{
  "num_hidden_layers": 10,
  "hidden_size": 224,
  "n_experts": 128,
  "experts_per_token": 4,
  "d_expert": 64,
  "d_shared_expert": 0,
  "hidden_act": "swiglu",
  "moe_layers": [0, 1, 2, 3, 4, 5, 6, 7, 8, 9],
  "router_score": "softmax",
  "normalize_top_k": true,
  "routed_scale": 1.0,
  "balance_loss": 0.000258,
  "balance_bias": true,
  "init_std_router": 0.0281,
  "lr_router": 0.000241,
  "vocab_size": 4096,
  "norm": "rmsnorm",
  "norm_eps": 1e-05,
  "tie_word_embeddings": false,
  "optimizer": "soap_variant",
  "learning_rate": 0.00554,
  "beta1": 0.95,
  "beta2": 0.95,
  "batch_tokens": 65536,
  "max_seq_len": 512,
  "train_tokens": 367700000,
  "max_steps": 5611,
  "dataset": "wikipedia_en"
}
Below are experts of layer 4 (counted from 0) of a mixture-of-experts language model. Rows are named router (the router's row for the expert), gate (a neuron's input weights, with its number), up (a neuron's input weights, with its number) and show model dimensions 112-223. Each number is 128 + 24 x the weight over its row's rms, rounded and kept within 0 to 255.
After each expert's rows: a language model's description of what the expert responds to. This comes from a sample of Wikipedia text that the model never trained on.

# expert 51
router [112 161 157 122 135 113 138 155 117 130  89  60 173 126 110 127 169 122 119 175 153 141 133 143 168  99 146 124  88 121  58 135 160 146 151 138 130 151 101 108  91 108 143 138  95 121 158 145  79 133 140 163 114 139 130 142 136 118 135 164 110 145 140 137 134  99 111 114  93  68 134 176 140 125 152 169  82 118 126 141  92 125  85 141 123 110  85 163 108 117  97 117 150 136 101 167 126 145 138  99 131 159 151 143 160 129 134 126 143 156 120 111]
gate1 [173 127 142 149 109 129 130 152  93 122  93  95 123 108 130 173 141 142 103 185 107 137 131 153 115 114 117 138 132 134  89 116 138 165 156 133 131 132  74 114  73 127 172  91  64 110 122 117 155 137  75 137 105 135 135 115 101 118  87 115 134 139 132 119 126  65  78 138 118 121 168 111 128 143 154 168 102 130 120 132 137 130 145 150 127  95 126 169 130 153 104  76 150 138 119 157 156 166 129  82 127 138 131 109 126  97 144 109 130 125 111 141]
up1 [116 149  93 143 119 128 104 112 110 132 153 125 106 117  76 150 124 127 131  80 163  94 118 143 136 112 173 137 150 125 159 166 158 116 120 148 167 110 103 129 160 106  92 128 138 113 123 144 112 125 111 120 130 139 135 101 154 121  97 158 184 106 138 135  96 146 124 159 115 126  98  82 166 119 113 105 166 105 105 111 114 136 102  83  96 115 152 177 143 135 134 109 165 131 172 129 110 150 133 115 130 173 171 132  99 129 137 126 129 117 122 112]
gate2 [110 138 122 173 109 149  90 123 124 105 131 101 136 116 152 118 175 120 145 131 126 158 113 123 146 120 123 162  96 128 118 114 121 105 119 137 133  89 126 104 123 150 140 193 157  75 133  86 138 105 161 117 130 112 141 110 143 104 133 154 119 114 140 130  92 101  85 166  95 141 125  92 111 117 160 130 113 107 155 140 101 148  97 113 164 161 139 119 170 169 167 123  91 123  82 122 122 146 115 120 162 109 123  99 126 150 137 188 107 106 129 154]
up2 [142 123 157 115 153 128 136 155 157 113 117 132  81  89 130 123 124 128 125 130 139 159 108 188 146 123 131  84 116 147 116 126 156 121 120 162 127 101 144 156 170  98 117  87  98 174 146 137 109 135 123 137 132  96 108 148 135 136  77 150 151 104 133 119 151 116 133 143 137 100 113 126 176 134  91 103 131 136 127 153 115 159 139 169 130 193 105  95 113 158 111 161 169 131 140  83 145 146 135 146  65 131 139  97 135 101 115 108  89 106 140 129]
What it handles: Middle syllables of words and foreign names, such as Peuge-ot, neg-ot-iations, Intern-az-ionale, often in species and motor-racing lists.

# expert 26
router [148 101 154  93 113 163 105 120 129 122 145 188 109 145  89 165  76 108 155 151 102 145 150 123 149 116 129 151 132 169 111 130  92 163 141 120 142 140 117 133 144 119 105 147 155  90 149 176 129 159 138 142  76 103 138 171 122 135 120  98 100 156  75 116 124  94 131 176 177  82 139 132 126 123 126 112 134 103  97 140 137 122 148 121 128 112 187 111 172 143 150 149 151 108 156 150 115  91 118 153 116 143  94 105 126 112 134 104 156 122 117 156]
gate0 [111 136 112 118 156 129 142  82 174 171 151 127 128 112 114 104 137 132  72  86 132 145 146  85 148 129 168 154 116 137 113 111 154 128  97 130 111 135  98 104 152 136 104 110 156 126  97 119 127 114 148 142  85 129 132 167 151 127 131 157 134  94 120 118 129 123 140 168  75 158 119 110 125 108 140 128 127 159 106 106 137 116 127 169 169 143 124 110 141 117  91  77 168 107  69 145  79 129 108 132  80  80 122 104 128 136 121  97 160  92 120 140]
up0 [141 103 153 125 121 100 114 129 103 108 139 115 142 150 128 126 136 139 149 140 149 121 166 121 156 171 131 110 133 116 100 136  64 116 132 122 161 141 134 139 139 153 107 151 101 165 106 145 121 124 154 127 104 135 166 153 139 142 121 125 132 149 106 166 124  84 100 104 180  69 154 139 124 108 122 100 110 118 104 126 141 126  80 130 174 126 152 171 157 146 177 114  90  89 139 103 113 163 111 152 101 112 123 161 114 148 130 143  71 145 134 127]
gate1 [159 165 149  92  90 164 115 110  99 156 161 164 150  68 123 122  83 116 109 136 140 118 162 101 132 124 158 134 117 156 153 112  69 170 140 141 101 151 120  91 137 168 126 110 124 104 140 141 147 127 147 138 169 131 161 125 114 138 110  99 111 109 111 106 104 126 111 122 105 133  94 125 180 114 141 157  98 121  68 162 117 119 101 124 118 137 121 103 106 110 142 128 171 128 125 107 169 134 136 133 149 130 124 116 103 188 125 139 124 108 107 130]
up1 [161 117 131 127 133 111 142 105 118 109 157 126 186 141 107  97 138 119 135 103 150 138 106 118  69 129 165 128 123 123 121 109 102 126 105 168 143 113 103 103 128 123  98 122 112 106 167 141 158 129  92 154 115 145 142 125 141  95 108 139 136 105 105  79 151 125 134 116 132 111 159 113 111 121 125 122 139 119 117 159 151 124 141 152  90 116 138 155 106 155 167 142 133 108 127  86 163  89 121 156 153 156  87 146 127 114 139 132 131 119 152 110]
What it handles: Nouns in tables and sports text such as Division, Team, Club, League, Army, military, police, often after a pipe or comma.

# expert 49
router [139  99 113  84 147 106 122 149 142 136 110 168  84  80 133 148 128 160 122 113 138 134  85 134 128 103  97 137 167 115 135 152 121 115 131  94 149 145 110  89 110 100 115 159  95 146 143 120  90  88 133 138 110 103 136 136 150 129 167 116  92 100 119 154  88 140 150  91 162 108 152 142 111  91 104 150 116 128 151  97 124  82 144 156 117 163 123 151  98 143 105  88 114  92 152 114  93 168  72 137 157 154  87 127 123 142 157 127 168 118 121 105]
gate1 [142 190 176 108 111 146 112 145 131 123 106 146 118 130 157 122 179 124 108 112 157 104 113 109 140 143 144 148 171 138 128 165 147 190  81 113 146 178 122  89 150 117  99 122  82 119 125 131 117 123 148 105 145 155 129 134 133 102 133 150 107 123 144 127  88 102 138 141 157 140 124 146 148  78 157 133 135 151 125 111 139 123 140 150  87 124 120  94 150  96 127 107 148 151 121 125 132 111  96 148  96 104 108 118 126 114 125 110 127 188  91 114]
up1 [111 150 143 106 133 121  85 116 161 112 150 151 127 121 113 148 162 122  73 143 113 123 144  94 141 113 146 142 141 105 136 159 138 145 113 172 107 148 100 136 141 114 168 150 126 137  97 112  95 137 101 121 126 150 120 107 153 125 148 127 132 134 101  83 140 147 116 158 148 163 114  88 117  89 115 141 187 125 137 113 141 140 115 172 149 103 125 158 126  94 102 145 148 109 137 129  73 117 138 139  97 152  89  91 128 141 112 124 150 153 131  98]
gate2 [141 137 121 121 133  94 160 107 115 160 196 118  87 138 103 122 159 115 108 113 118 116 133 124  95 117 104 135 139  95 150  97 148 150 142 128 131 148 151  80  97 132 114 135 126 118 158 104  98 122 106 118 132 158 124 141 168 104 103 131 125  88 100 120 129 114 146 116 137 146 109  38 131 131 169 111 163 105 134 113 111 129 119 141 146  92 145  94 139 124 141  58 171 152 113 129 109 124 127  79 130 122 139  91 156 140 140 156 133  80 151 101]
up2 [126  80 137  75 107  90 127 107 124 114  88 111 136  94 122 132 180 123 133 123  79 122 167 141  96  86  99 144 135 137 167 116 166 161 154 123  89 129 144 110  97 117 102 103 114 137 153 106 165 135  74 143  95 140 141 130 130 146 120 132 120 114 125 186 110 116 155 118 137 133 147  69 126 146 162 101 160  88 133 115 130 114 131 150 118 122 135 140 189  96 121 119 138 157 121 129  88 127 116 139 108 131 153  65 136 132 150 167 113 110 160 125]
What it handles: Pieces inside and at the end of Slavic, South Asian, Arabic and German names, such as -ić, -ski, Harbh-aj-an, Mikh-ail.

# expert 5
router [185 128 115 155 158 127 139 123 157  96 154 136 111 158 146 147  97 145  89 136 118  87 101 159 120 139 112 112  88 144 147 116 148 124 131 144 127  92 124 135  88 162 182 137 130 143  83  89 135 128 102 124 125 177 118  95  98 141 102 114 148 110  98 148 107 102 100 137 139 125 117 141 110 121 131 149 136 101 101 168  98  86 103 117 160 123 129 122 106 145 113 138 125 131 136  89 169 137 106 117 121 107 161 138 136 133 103 139 116 137  97 120]
gate2 [145 134 106 156  96  98 158 111 133 115 111 114 123 125 143 109 126  87 148  99 110  87 150 160 101 125 140 122 119 162  91 129 119 139  95 146  99  92 121 130  94 140 131 127  96 138  99 144 168 181 126 112 127  91 155 132 156 184 102 147  87 124 160 129 149 117 121 118 164 120 125 156  85 121  90 159  94 105 131 117 124  95 122 110 147  72 120  89 128 118  84 106 149 146  93 107 129 131 114  85 123 128 157 112 145 135 148 127 148 130 106 124]
up2 [173 134 126 158 108 124 155 127 145 136 123 120 142 147 112 156 140 139 124 122 166 130 150 170 105 167 148 168 153 144 163 143 133 130 125 129 129  93 110 153 152 164  90 102 119  98 169  95 146 153  98 130 149 110 159 154  62 148 135 141 151 156 162 151 105 136 132 116 148 135 128 146 163 135  80 127 148 125 120 128 103 127 194 143 108  76 136 149 169 139 111 148 128 150 103 121 129 114 167 102  89 110 103 119 115  97 160 154 142  92 145 135]
gate3 [123 147  95 145 126  85 145  66 143 134 159 121 123 180  93 116 105  98 120 104 113 117 140 104 144 117 115 141 128 130 118 110 128 110 149  99 131 117 122 145 144  87 108 107 174 125 104  96  94 139 151 118 149 113 186 134 101  93  88 128 134 103 128  72 122  78 110 141 157 125 117 119 150 136 117 115 123 141 120 171  92 129 105 146 118 140 128 109 144 124 129 127 119 130  65 168 122  74 169  87 110 124 138 108  84  88 154 144 150  89 147 144]
up3 [139 158 122 116 165 152  64 139 119 173 127 120 151 145 140 150 131 119 138 140 125 152  98 106 137  92 131 122 129 113 103 147 175 116 104 122 105 133 162 120 118 158 137 103 120 160 145  83 137 146 126 126 163  98 116 119 106 129 139 129 156 165 166 137 167 126 106 155 132 128 111 159 119  99 194 111 116 120 129 102 139 124 154 130  99 114 103  99 158 165 123  85 134 132 147 162 113 124 124 107 112  82  99 133 105 129 112 204 106 156 136  70]
What it handles: Joining words and commas between parallel items in running prose, such as and, or, but, until, while, without.

# expert 15
router [104 123 114 123 128 132  92 111 118 131 160  96 111 112 110 101 134 155 107 182 145 125 130 103 105  77 124 117 134 138 108 168 145 147 116 165  90 112 131 113 134 142 167 111 125 101  98 148 159 123 137 133 176  99 125 125 151 159 151 115 114 100 107 112 128 157 118 167 110 166 135 166 154 139 136 152 134 153 129 168 152 153 126 109 110 136 143 100 145  83 101 129 109 109 178 163 138 150 132  85 129 130 105 134 101  94 126 173 111  73 170  77]
gate1 [126 128 118 115  98 179 122 123 115 145 114 105  99 127 142 110 128 131 142 145 116  95 146 104 149 114 122  96  92  83 104 138 156 158 138  99 110 147 132 109  97 125 133 144 143 122  87 167 113 140 141 111 138  95 156 138 135 100 114 130 134 120 147  63  87 131 100 156 169 156 150 153 124 141 153 161 111 158  98 129 139 115 115 170  98 123  90 152 132 135 112  79 126 103 138 120 147 129 106 143 134 108 148 144 100 146 145 134 153 126 158 147]
up1 [159 130 103 147 112 126 153 117 121  80 162 149 141 134 133 148 167 104  99 113 129 192 127 162 107 116 150 133 133 156 117 169 126 126 120 135 149 112 159 129 136 135 132 127  87 139 189 104 149 156 152 131 139 157 109  98 115 120 139 106 157 151  98 118 158 100 167 123  95 152 156 121 139 114 120 155 156 110 175 117  87  97 165 121 146 153  92 129 117 137 150 144 128 127 130  66 130 131 105  81 129 142 109 135 149 131 116 154 110 134 157 151]
gate2 [146 157 109 114 145 134 163 118 134 166 145 151 113 157 133  74 118 110 116 197  93 152 156  94 114 197  74  91 109 135  94 156 144 131 129 134 118 140 148 130 112 129 143  67 137 137 112 146 132 144 161  87 155 170 155 197 117 110 143 143 172 165 121 156 120 138 128 148 107 121 129 118 167 139 124 155  93 151 186 136 128 162 117 125 114 170 144  93  92  88 143 130 148 148 145 137 122 154 116 127 148 107 139 110 125 156 152 149 125  95 135 109]
up2 [145 143 123  98 115 121 119 155 103 121 109 112 145 117 153 115 143  88 128 102 125 128  91 118 154 134 122 170 151 105 132  94 156 118 143 112 112 134 131 151 121 123 143 117 119 131 127 120 144 118 119 132 144 107 137 108  80 112  96 127 126 108 140  92 175 134 114 172 140 103 138 127  78 134  87 126 131 142 128 168  99 109 149 159 132  97 109 117 123 121  75 105 125 118 140 135 131  56 110 153 107 134 156 166 172 145 130 154  87 142 122 169]
What it handles: Word-initial verb stems and prefixes awaiting an ending like -ing, -ed, -ation, such as represent, regard, pre-ced, resp-onse.

# expert 0
router [101 162 113 148 155 120 143  95 135 117 117 147 130 169 167 113 140 152 106 122 149 118 181  88 148 176 137 107 154 124 148 133 169 116  99 103 111 152 118 154 105 173 128 180 146 122 153 103 152 126 101  70 172 121 153 132  99 115 157 155  83 136 116 141 102 106 135 108 136 116 146 103  84 128 192  87 148 115 154 155 136 113 127 137 158 132  87 146 139 138 163 156 109 168 112 131  65 157 142 143 124 121  98 109 130 113 147 108 123 154 125 133]
gate0 [ 97 125 142 110  78  86 138 136 115 131 171 130 161 149 110  91 121 114 139  87 158 133 136 120 129 138 115 121  98 159 119 135 154 144 163 111 159 143  96 111 122 105 167 137 142 116 113 159  94 107 115 140 142  96 136 166  87 102  72  68 116 118  90 114 121 136 184 137 135 147 122 116 117 128 156 128  92 126  81 138 128  72 136 147 160 115 124 129 132 133 137 102 125 134 105 170  91 153 109 121 134 129 119 150 128 130 155  96 119 102 146 106]
up0 [173  98 108 163 139 169 115 108 113  90 150 110 106  92 129 143 164 151 136 156 115 144 142 151 101 121 162 166 168 120 119 131  97  93 137 141 116 131 148 145 125 122  84  93 113 144 170 117 121 127 171  97 115 157 112 131 156 139 153 130 151 162 140 114 143  87 105 159  74 138 135  98 123 122  99 101 145 160 163 121 108 185 137 117  79 160 136 135 149 119 144 148 110 113 138  84 147  88 136 118 102 138 108 124 129 101 132 120 102 175 105 171]
gate1 [119 120 154 132 104 140 140 102  97 180 142  90 119 100 152 149  84 164  80 133 142 183 160 109 102 101 137 116 150 145 152 157 132 143 129 148 131 131 136 145 119 114 102 133 108 153 156  93 143 115  76 136 131 134 158 129 178 107 122 133 113 128 131 137 104 143  67 125 170 185  88 169 123 123 143 175 121 135 156 152 124 131 144 165 117 118 112 154 135 121 131 145 146 161  93 139 116 105 144 153 179 127 119 122 133  89 118 143 117 116 160  96]
up1 [123 125 136 159 119 161 115 144 109 185 137 119 145 165 163 133 102 182 119 144 134 160 141  96 139 103 114 117 136 154 151 123 135  88 134 127 111 123 143 117  89 108 138 123 133 129 150  79 115  88 136 147 140 123 156 140 139 108 121  88 158 118 143 100  95 124 121 158 204 148 108 139  90  82 136 143 131 129 150 132  82 145 137 134 101 106 154 154 128 112 133 119 153 187  77 109 102 107 128 147 179 125 159 123 143 124 111 129  92 161 130  68]
What it handles: Verb suffixes and past-tense verbs in narrative prose, such as -ing, -ed, -es endings, went, began, joined.

# expert 61
router [128  98 117 159 139  99 139 165 162 148  84 124 164 119 138 130 124  97 121 154 172 135 140 132 147 138  84 118 142 129 147 118 184 131 137 110 133  96 151 152 161 132 145 126 148  99 124 127 116 104 137  88  92 113 135 138 159 131 117 152  77 120 115 138 110 104 103 139 126 137 116 133 153 136 184 156 151 134 124 132 178 128 154  90 104 162 128  86 131 101 126 136  90 112 166 116 112 136 106 142 169  86 173 120 126 157 129 104 129 157 168 171]
gate0 [105 129 123 149 122 140 115 108 129  94 110 123 126 114 166 110 132 162 127  79 135 161 145 189 151 143 137 117 122 147  95 135 121 137 143 148 122 134  91 111 123  83 131 142 116 125  97 114 125 129  85 114 100 108 125  97  86 109  82 123 110 109 141 108 112 109 143 156 141 165 136 151 134 155 108 144 156 148 126 159 107 160 138 115 125 157 173  93 169 126 158 131 154 130 106 147 136 167 126 128 171 141 153 120 116 155 107 141 137 110 159 160]
up0 [128 114 157 109 107 117 139 150 111 149 140 119 116 167  78 146  91  89 139 147 109 114 129  93  69 140 138 168 140 100 137  80 113 140  83 143 147  85 162  88 113 156 141 120 132 121 172 140 151  97 139 105 161 153 110 152 142 155 154 158 183 139 111 164 107 113 130 120 131 122 146 121 135 113 107 103 157 154  97  96 144 104 120 131 120 119 121 161 114 131 116 150  98 125 152 106  80 125 168 124 115 162 144 164 144 118 121  82 159 130 105  93]
gate1 [151 143 126 162 133 120 150 108 140 148 122 140 130 114 145  92 129 118 124 178 134 160 128 147 133 113 122 169 146 106 147 163 148 141  98 172 127 102 155 100 118 161  73 129 170 113 113 126 140 157 121  93 151 109 149 131 103 102 108 109 106 149 134 112 107 133 116 151 163 143 118 131 124 145 120 117 132 169 112 139 163 119 131 159 119 150 141 155 130 114 157 132  88 162 174 135 138 140 120 127 144 126 140 169  84  89 114  78 149 121 212  91]
up1 [140 135 166 138 146  99 161 126 162 165 148 148 138 157 156 121 140 142 120 151  91  95 125 163 151 138 107 159 142 132 150 127 153 139 127 186 118 125 119 139 166 140 123 116 131 129 142 123 161 177 133 154 120 145 142 144 128 151 141 119 137 142 132 109  97 134  90 123 133 113  89 161 109 160 115  88 128 185  86 134 169 123  82 102 136 134 110 167 154 195 148 134 106 116 151 137 143 124  88 115 113 117 139 116 115 137 108 121 181 113 132  92]
What it handles: Nouns and past participles naming or describing an entity before in, of, by or as, such as named, called, known, built, film, species.

# expert 22
router [132 162 147 106 139  98  98 134 104 138 112 153 111 130 136 146 186 129 127 128 156 122 133 128 116 175 145 103 125 115 140 144 140 162 142 113 138 134  87 129  94 100 125 142  58 144 147 169  89 131 130 127 165 117 155 174  98 118 158  80 111 134 169 136 100 129  84 143 113 102 139 142 124  94 166 103  95 124 124 117 129  99 124 145 117 174 105 155  88 156 111 102 134  95  88  99 112 123 139 164 105 145 126 163 140 136 134 122 158 158 141 156]
gate1 [175 140 120 107 115 149 149 124 137 145 165 146  92 135 117  96 132  89  83 126 146 127 164 150 137 130 132 114 147 105 182 130 127 174  87 156 143 120 146 142 100 111 100  86 152  98 119 121  94 150 128 111 120 128 154 135 152  84  80 133 114 121 124 154 134 101  54 155  96 139 128 128 118 125 153 113 119  97 109 120  98 130 103 118 134  89 125 181 124  89 113 125 134 136  91 118 155 144 100 133 142 122 136  86  88 111  89 142 101 117 131  97]
up1 [149 103 110 139 160 101 106 166 145 131 153 137 116 130  84  84 137 113 102 120 149 128 120 133  94 148 128  92 128 133 156 164  97 167 141 100 103 165 137 147 149 154 141  97 133 125 132 115  94 114 139 134 166 159 167 135  98 115  90 126 120 127 106 119 177 166 107 111 123 115 134 120 116 134 130 117  88 151 116 159 129 181  78  99 125  99 156 151 153  99  85 152 136 114 109 134 127 150 100 166 167 142 148 111  81 165 128 113 126 136 176 106]
gate2 [146 131 124  87 137 130 111 152  93 147 103 118  99 113 119  77 156 123 136 167  92 115 189 116 109 145 132 160 110 149 108 146 120  93 143  92 137 106 143 128 134 128 140 150 140 110 199 126 140 184 126 144 140 128 125 139 137 108 105 163 138 135 154 109  65 122 140 141 114 147 151 137 134  99 105 136 179 127 134 103  93 143 154 105 136 129 131 144 123 120 145  97 127 170 147 108 141 117 106 114 178 177 125  98 145 100 110 133 130 106 151 148]
up2 [119  85 142 132 143 132 102 126 115  91 149 135 107 147 150 143 139 131 192  94 153 105 140 126 112 132  80 161  95 159 111 156 123 133 150 123 134 127 129 141  94 115 123  90 141 132 103 106 109 117 153 108 103  89 132 111 127 125 149 148 148 150 122 103 176  79 144 110 116 133 117 133 116 141 122 182 125 137  82 123 145  97 116 179  96 158 141 119 134 150 178 120 113 130 132 135 158 155  79 125 127 146 114 121 147  98 160 125 148 135  98 129]
What it handles: Final vowel or suffix pieces of foreign place names, club names, and taxonomic names, e.g. Bratislav-a, Cibal-ia, Angios-per-ms, -idae.

# expert 27
router [100 109  80 164 143 146 112 148 148 153 172 126 127 142 130 138 124 109 144 111 151 122 130 163 115 138 174 152 146 129  88 127 156  98 161 135 114 150  96 109 107 126 117 127 131 124 149  62 156  93 119  92 103 111 140 144 113 143 118 107 153 105 136 154 119 133 142 129 126 111 116 115  76 154 116 191 129 132 129  90 134  83 108 163 161 132 151 128 140 102 122 154  90 140 157 101 140 149 149 111  89 131 161 129 160 125 130 120 134 185 105 121]
gate0 [125 102 164 131 112 118 154 110 117 136 148 151  98 113 100 121 142  92 159  95  97 158 134  93 145 123 166 182 158 132  93 105 149  76 137 133 171 143 144 190 161 143 131 144 112  43 149 122 139 129 130 102 150 134 138 140 138 107 102 126 120 140 119 109 124 116 118 141 134 117  89 114 149 115 168  93 104 116 175 160 123 143  96 174 163 138  93 157 124 120 154 122 143 145 157 135 138 141 144 140 144 130  94 183 111 148 155 141 123  84 154 143]
up0 [112 151 112 159 101 133 160 132  92 141 157 104 110 147 135  92 107  76 108 126 127 117 115 130 132 112 115 163 145 142 137 104 141 122 102 101 118  95  98 102 131 105 124  78 133 137  83 124 102 151 146 122 105 141  96 120 131 105 128  75 161 130 123 153  43 111 110 132 158 113 166 123 149 128 118 130 154 162 156  94  92 118  77  90 120 121 127 100 108 108 153 115 126 111 102  92 109 115 121 125  99 158 167 122 137 132  86 157 112 153 133 143]
gate1 [103 125 106 132 105 115 122 130 114  99  78 123  89 124  98 141 121 155 108 169 117  79 147 154  88 119 149 121 107 133 132 127 133 127 127 120 150 102 133 144  93 178 153 179 152 119 126 129 151 128 135 123 150 156 100 123 153 132 156 100 130 143 115 144 143  99 120 106 112 116 155 103 101 109 141 123 113 120 138 144 104  94 109 137 163  80 162 107 146 132 134 143  88 100 153 112 109  91 175 136 112 127 106 153 125 140 122 125 143 151 160 136]
up1 [132 146 114 140 151 102 143 138  91 122 126  89  81 147 116 160  91 105 110 189 124 118 132 190 128 118 152 105  98 107 134 139 144 153 121 140 151 101 142 121 102 164 153 145 167 110  90 136 195 124 136 123 126 133  67 117 171 111 140 156 144 178 165 177 147  92 114 143 174 138 146 111 127 112 117  94 136 127 125 138  97 108 124 102 101  76 144 139 133 142 171 139 129 108 136 124 117  94 143 161  95 127 117 110 125 120 126 114 131 153 112 125]
What it handles: The word to after verbs like planned, worked, confined, plus modals would, will, can and prepositions for, in.

# expert 21
router [ 92  88  86 121 137 100 174 154 109 110  87 105 118  86  97  89 182 166 130 129 126 104 128 145 179 134 131 113 136 106 115 116 112 147 138 159 162 130 130  96 128 141 133 144  92 123  95  96 138 131 103 127 108 120 140 141 127 139 110 120 133 128 122 108  85 161 147 118 124 151 116 115 103 111 129 114 101 134 106 152 130 162 127 118 128  89 127  94 143 141 110 148 133 150 137 122 123 137  83 102 175 120 135 113  70 106 116 132 140 128 137 174]
gate0 [111 130  83 167 143 102 139 130 131 105 132 102 102  89 125  76 125 110 130 136 125 125 139 143 171 118 136 138 147  92 176 113 147 151 130 151 126 164 121  93 124  91 132 153 109 141 114  61 118 100 102 110 130 150 108  69 170 184 116 166 109 135 118 133 131 113 145 100 171 143 110 146 106 104 176 141 181 161 134 119 148 158 163 137 134 150 106 143  96 130 130 128 124 122  98 126 167 150 113  86  73 134 137 116 127  96 118 117 140 122 122 130]
up0 [131 117 156  48 133 121 134 116 127  78  98 116  83 128 117 141 132 158 120 125 118 137 118 154 121 133 151 138 137 139  69 172 116 123 121  73 108 124 138 181 114 135  84 114 136 110 143 173 117 156 158 135 124 114 115 136 143  57 121 108 112 134 139 121 143 147 110 107  93 107 170 137 133 138 144 130 147  99 134  95 134 111 179 122 150 132 121 139 166 135 137 124 184  92  90 126 132 115 133 144 152 117 125 166 143 164 161 138 104 148 133 123]
gate1 [ 89 142 111 124  94 114 150 116 153 103 149 120 146 137 149 122 160 123 128 108 128  90 169 135 148 155 101 100 116 136 103 118 136 143 172 113 118 129 133 109  91 126 122 120  69 101 104  69 132 114 129 148 148 130 127 156 110  85 103 120 118 139 146 109 100 156 116 108 118 143 122 162  90 125 119 127 152 136  97  85 118 157 150 135 111  50 100 126 140 154 108 166  96 165  98  97 138 142  97  92 129  96 151  84 121 143 141 118 103 101 167 147]
up1 [ 85 113 136 151 136  85 159 129 139  89 186 106 134 130 174 135 183 114 123 106 137  81 150 163 134 104 115 128  87 112 114 128 115 160 159  81 117 139 161 135 148  85 125 142 115 120 123  95 129 128 113 138 170 151 152 145 114 152 124 131 100 129 113 104 125 142 159  94 109 147 138 150 115 148 103 141 137 143  86 117  82 172 159 155 130  37  96 131 119 161 104 151 100 170 122 140 149 138 110 114 152 136 138 103 121 126 118 136  97 137 156 133]
What it handles: Table cell separators in sports and results tables, plus early word fragments like O-ce-an, Batt-alion, Trans-l-iteration.

# expert 36
router [141 143 117 105 159  98  99 166  91 123 131 153 155 157 138 156  89 163 130 114 158 109 125 172 130 135 153 128 108 132 153 143 158 113  98  97 181 126 132 147 134 102 101 126 150 156  78 118 140 159 130 151 168  88 116 125 120 106 138  66 100 102 129 154 144 112 115 115 142 188 113 104 113 126  98 145 132 155 127 109 163  82 181 102 152 104 120 161 104 133 171  97  87 130 128 129 143 178 137 147 135 119 158 152  91 144 106 142 151 144  97 174]
gate2 [126 132 156 138 160 141 109 125 145 117 125 120 114 134 137 123 152  88 128 157 119 164 108 132 151 153 148 140 135 157 126 103 115 133 132  84 119 128  71 145 132 127 125 152  81  87 137 110 137  99 141 131 109 108 122 104 106 157 125  90  90 106 156 146 148 108 153 136 154 100  91 115 112  83 161 136 133 159  91 162 148  95 114 135 132 110  69 152 130 135 125 102 117 138 134 137 132 137 103 141 113 137 110 150 124 127 126 145 120  71 119  63]
up2 [134 139 114  86 131 156 114 105  98 137 178 141  85 155 133 147 160 139 126 142 123 144  91  80 122 113 129 131 103 117 133 118 124 148 107 117 143  94 110 116 132 112  88 114 107 131 126  93 141  93 121 137 177  94 177 123 152 131 122 153 119 162 111 117 164 107 113 146 140 105 104 112 121  85  94 125 112 142 139 138 142  83 135 116 178 121  96 132 183 124 109 126  90  94 130 144 101 134 110 150 109 168 103 153 134 122 113 149 107 109 152 130]
gate3 [145 114 125  99 121 147 105 141 153 116 111 102 119 175 125  83 170 154 134 109 148 118  94 103 132 106 129 164  99 165 125 133 146 113 137 131 147 143 130 115 134 112 161 143 155 165 122 140 105 130 142 126 129 125 101 131  68 121  98 108 164 128 128 146 176 131 154 114 144 185 113 131 133 150 147 125 137 122 119 124 117 113 151 118 150 130 105  82 140 109 120 140 103 125 128  90 101 147 109 147 170 123 154  85 125 114 177 154 123 107 118 129]
up3 [147  84 134 153 154 139 127 124 157  95 122 121 133 161 146 131 176 171 130  98 120 112 128 144 185 154 101 163 104 160 150 115 108  87 138 143 148 146 107  97 104 124 136 137 171 133 145 124 125 142 131 118 154 119 147 145 117 132  68 142 160 124 118 168 151 107 123 109 108 168 155 138 154 133 181 118 103 133 129 140 104 152  94 111 107 166 107 107 140 137 111 132 140 140  72 132 137 139 150 109 184 116 134 113 115 145 134 111 167 157 186 109]
What it handles: Commas in running text after nouns, clauses and dates, plus some and and dashes, as in Tobelo, Indonesia; December 16, 2019.

# expert 38
router [179 182 150 116 125 154 157 131 153 153 104  96 161  97 130  72 136 124 143 160 100 131 142 151 131  96 106 116 151 120  66 107 147 152  98 125 135 129 105 105 140 129 134 117  93 122 113 103 133  82 148 141 101 112 113 159 116  96 144 152  90 142 175 126 115 159 112  91 133 172 134 142 107 177 100 137 143 140 141 167 115 129 122 148 127 107 135 122 166  98 113  83 184 115 100 124 141 150  99 110 122 129  98  65 134 120 152 136 113 144 132  93]
gate1 [133 192 147 119  94 149 115 121 160 153 153  84 175 152 140 111 150 118  83 149 124  88 136 139 164 115  94 113 148 143 134 150 144 103  97  99 167 139 114  83 154 133 128 128 111 141 127  84 111 128 127 137 163 132 101 129 145 105 107 129 152 102 111 122 108 122 181  84 111 144 146  84 130 144 121 139 145 155 124 154 141 115 137 172 114 120 100  84 131 142 169 129 168 136 100 101 116 126 118 112 141 121 143 109 106 162 159 134 179 116 136 130]
up1 [130 139 131 106 119 103 114  88 146 141 159 130 116 148 175 127 113 149 144 122 199 114 177 135 109 137  72 177 136 154 149 183 115 123 147 116 144  98 123 122 161 135 163 152 142 152 171 101 121 114  75 117 126 123 100 110 146 110 114 121 127 124 122 137  96 116  93 117 121 113 156  93 132  97  97 115 153 101 131 129 157  98 149 118 106 123 146 105 134 146 126 117 146 112 155 143  95 122 131 106 122 100 164 135  98 145 134 138 186 156 119  85]
gate2 [138 114 110 127 153 116 132 113 146 110 111 130 138 127 115 107 134 140 123 121  70 135 138 132 109  80 104 153 112  86 106  78 131 112 183 153 130 115 130 115 101 134 119 128  72 119 129 108 186 140 122 164 136 127 151  99 103  92 122  94  72 145 126 133 114 135 125  96 148 118 118 115 104 130 126 142  90 145 114  83 116 109 133 113 129 137  74 125 153 108 125 111 119 190  94 128 127 134  75 126 126 110 133  87 140 145 153 123 115 133 128 110]
up2 [157 153 130 113 147 137 138  99 133 119 129 118 174 126 112 110 136 143 117  93  97 149 119 109 108 109 119 144 154  64 137  99 132 143 149 177 134 109 149 117  87 131 130 119  86 116 158 134 156 131 127 131 140 145 147  94  86  90 128  79  86 111 128 131 115 133 162  87 129 132 111 114  86 124 157 154 109 143 111 110 103 118 117 123 116 136  83 127 147 169 116 110 129 119  83 124 166 145  95 100 132 116 125  97 123 131 131 108 118 116 135 129]
What it handles: Middle pieces of common English words, such as loc-om-otives, vill-ag-ers, spect-r-um, syn-ag-ogue, dissem-in-ated.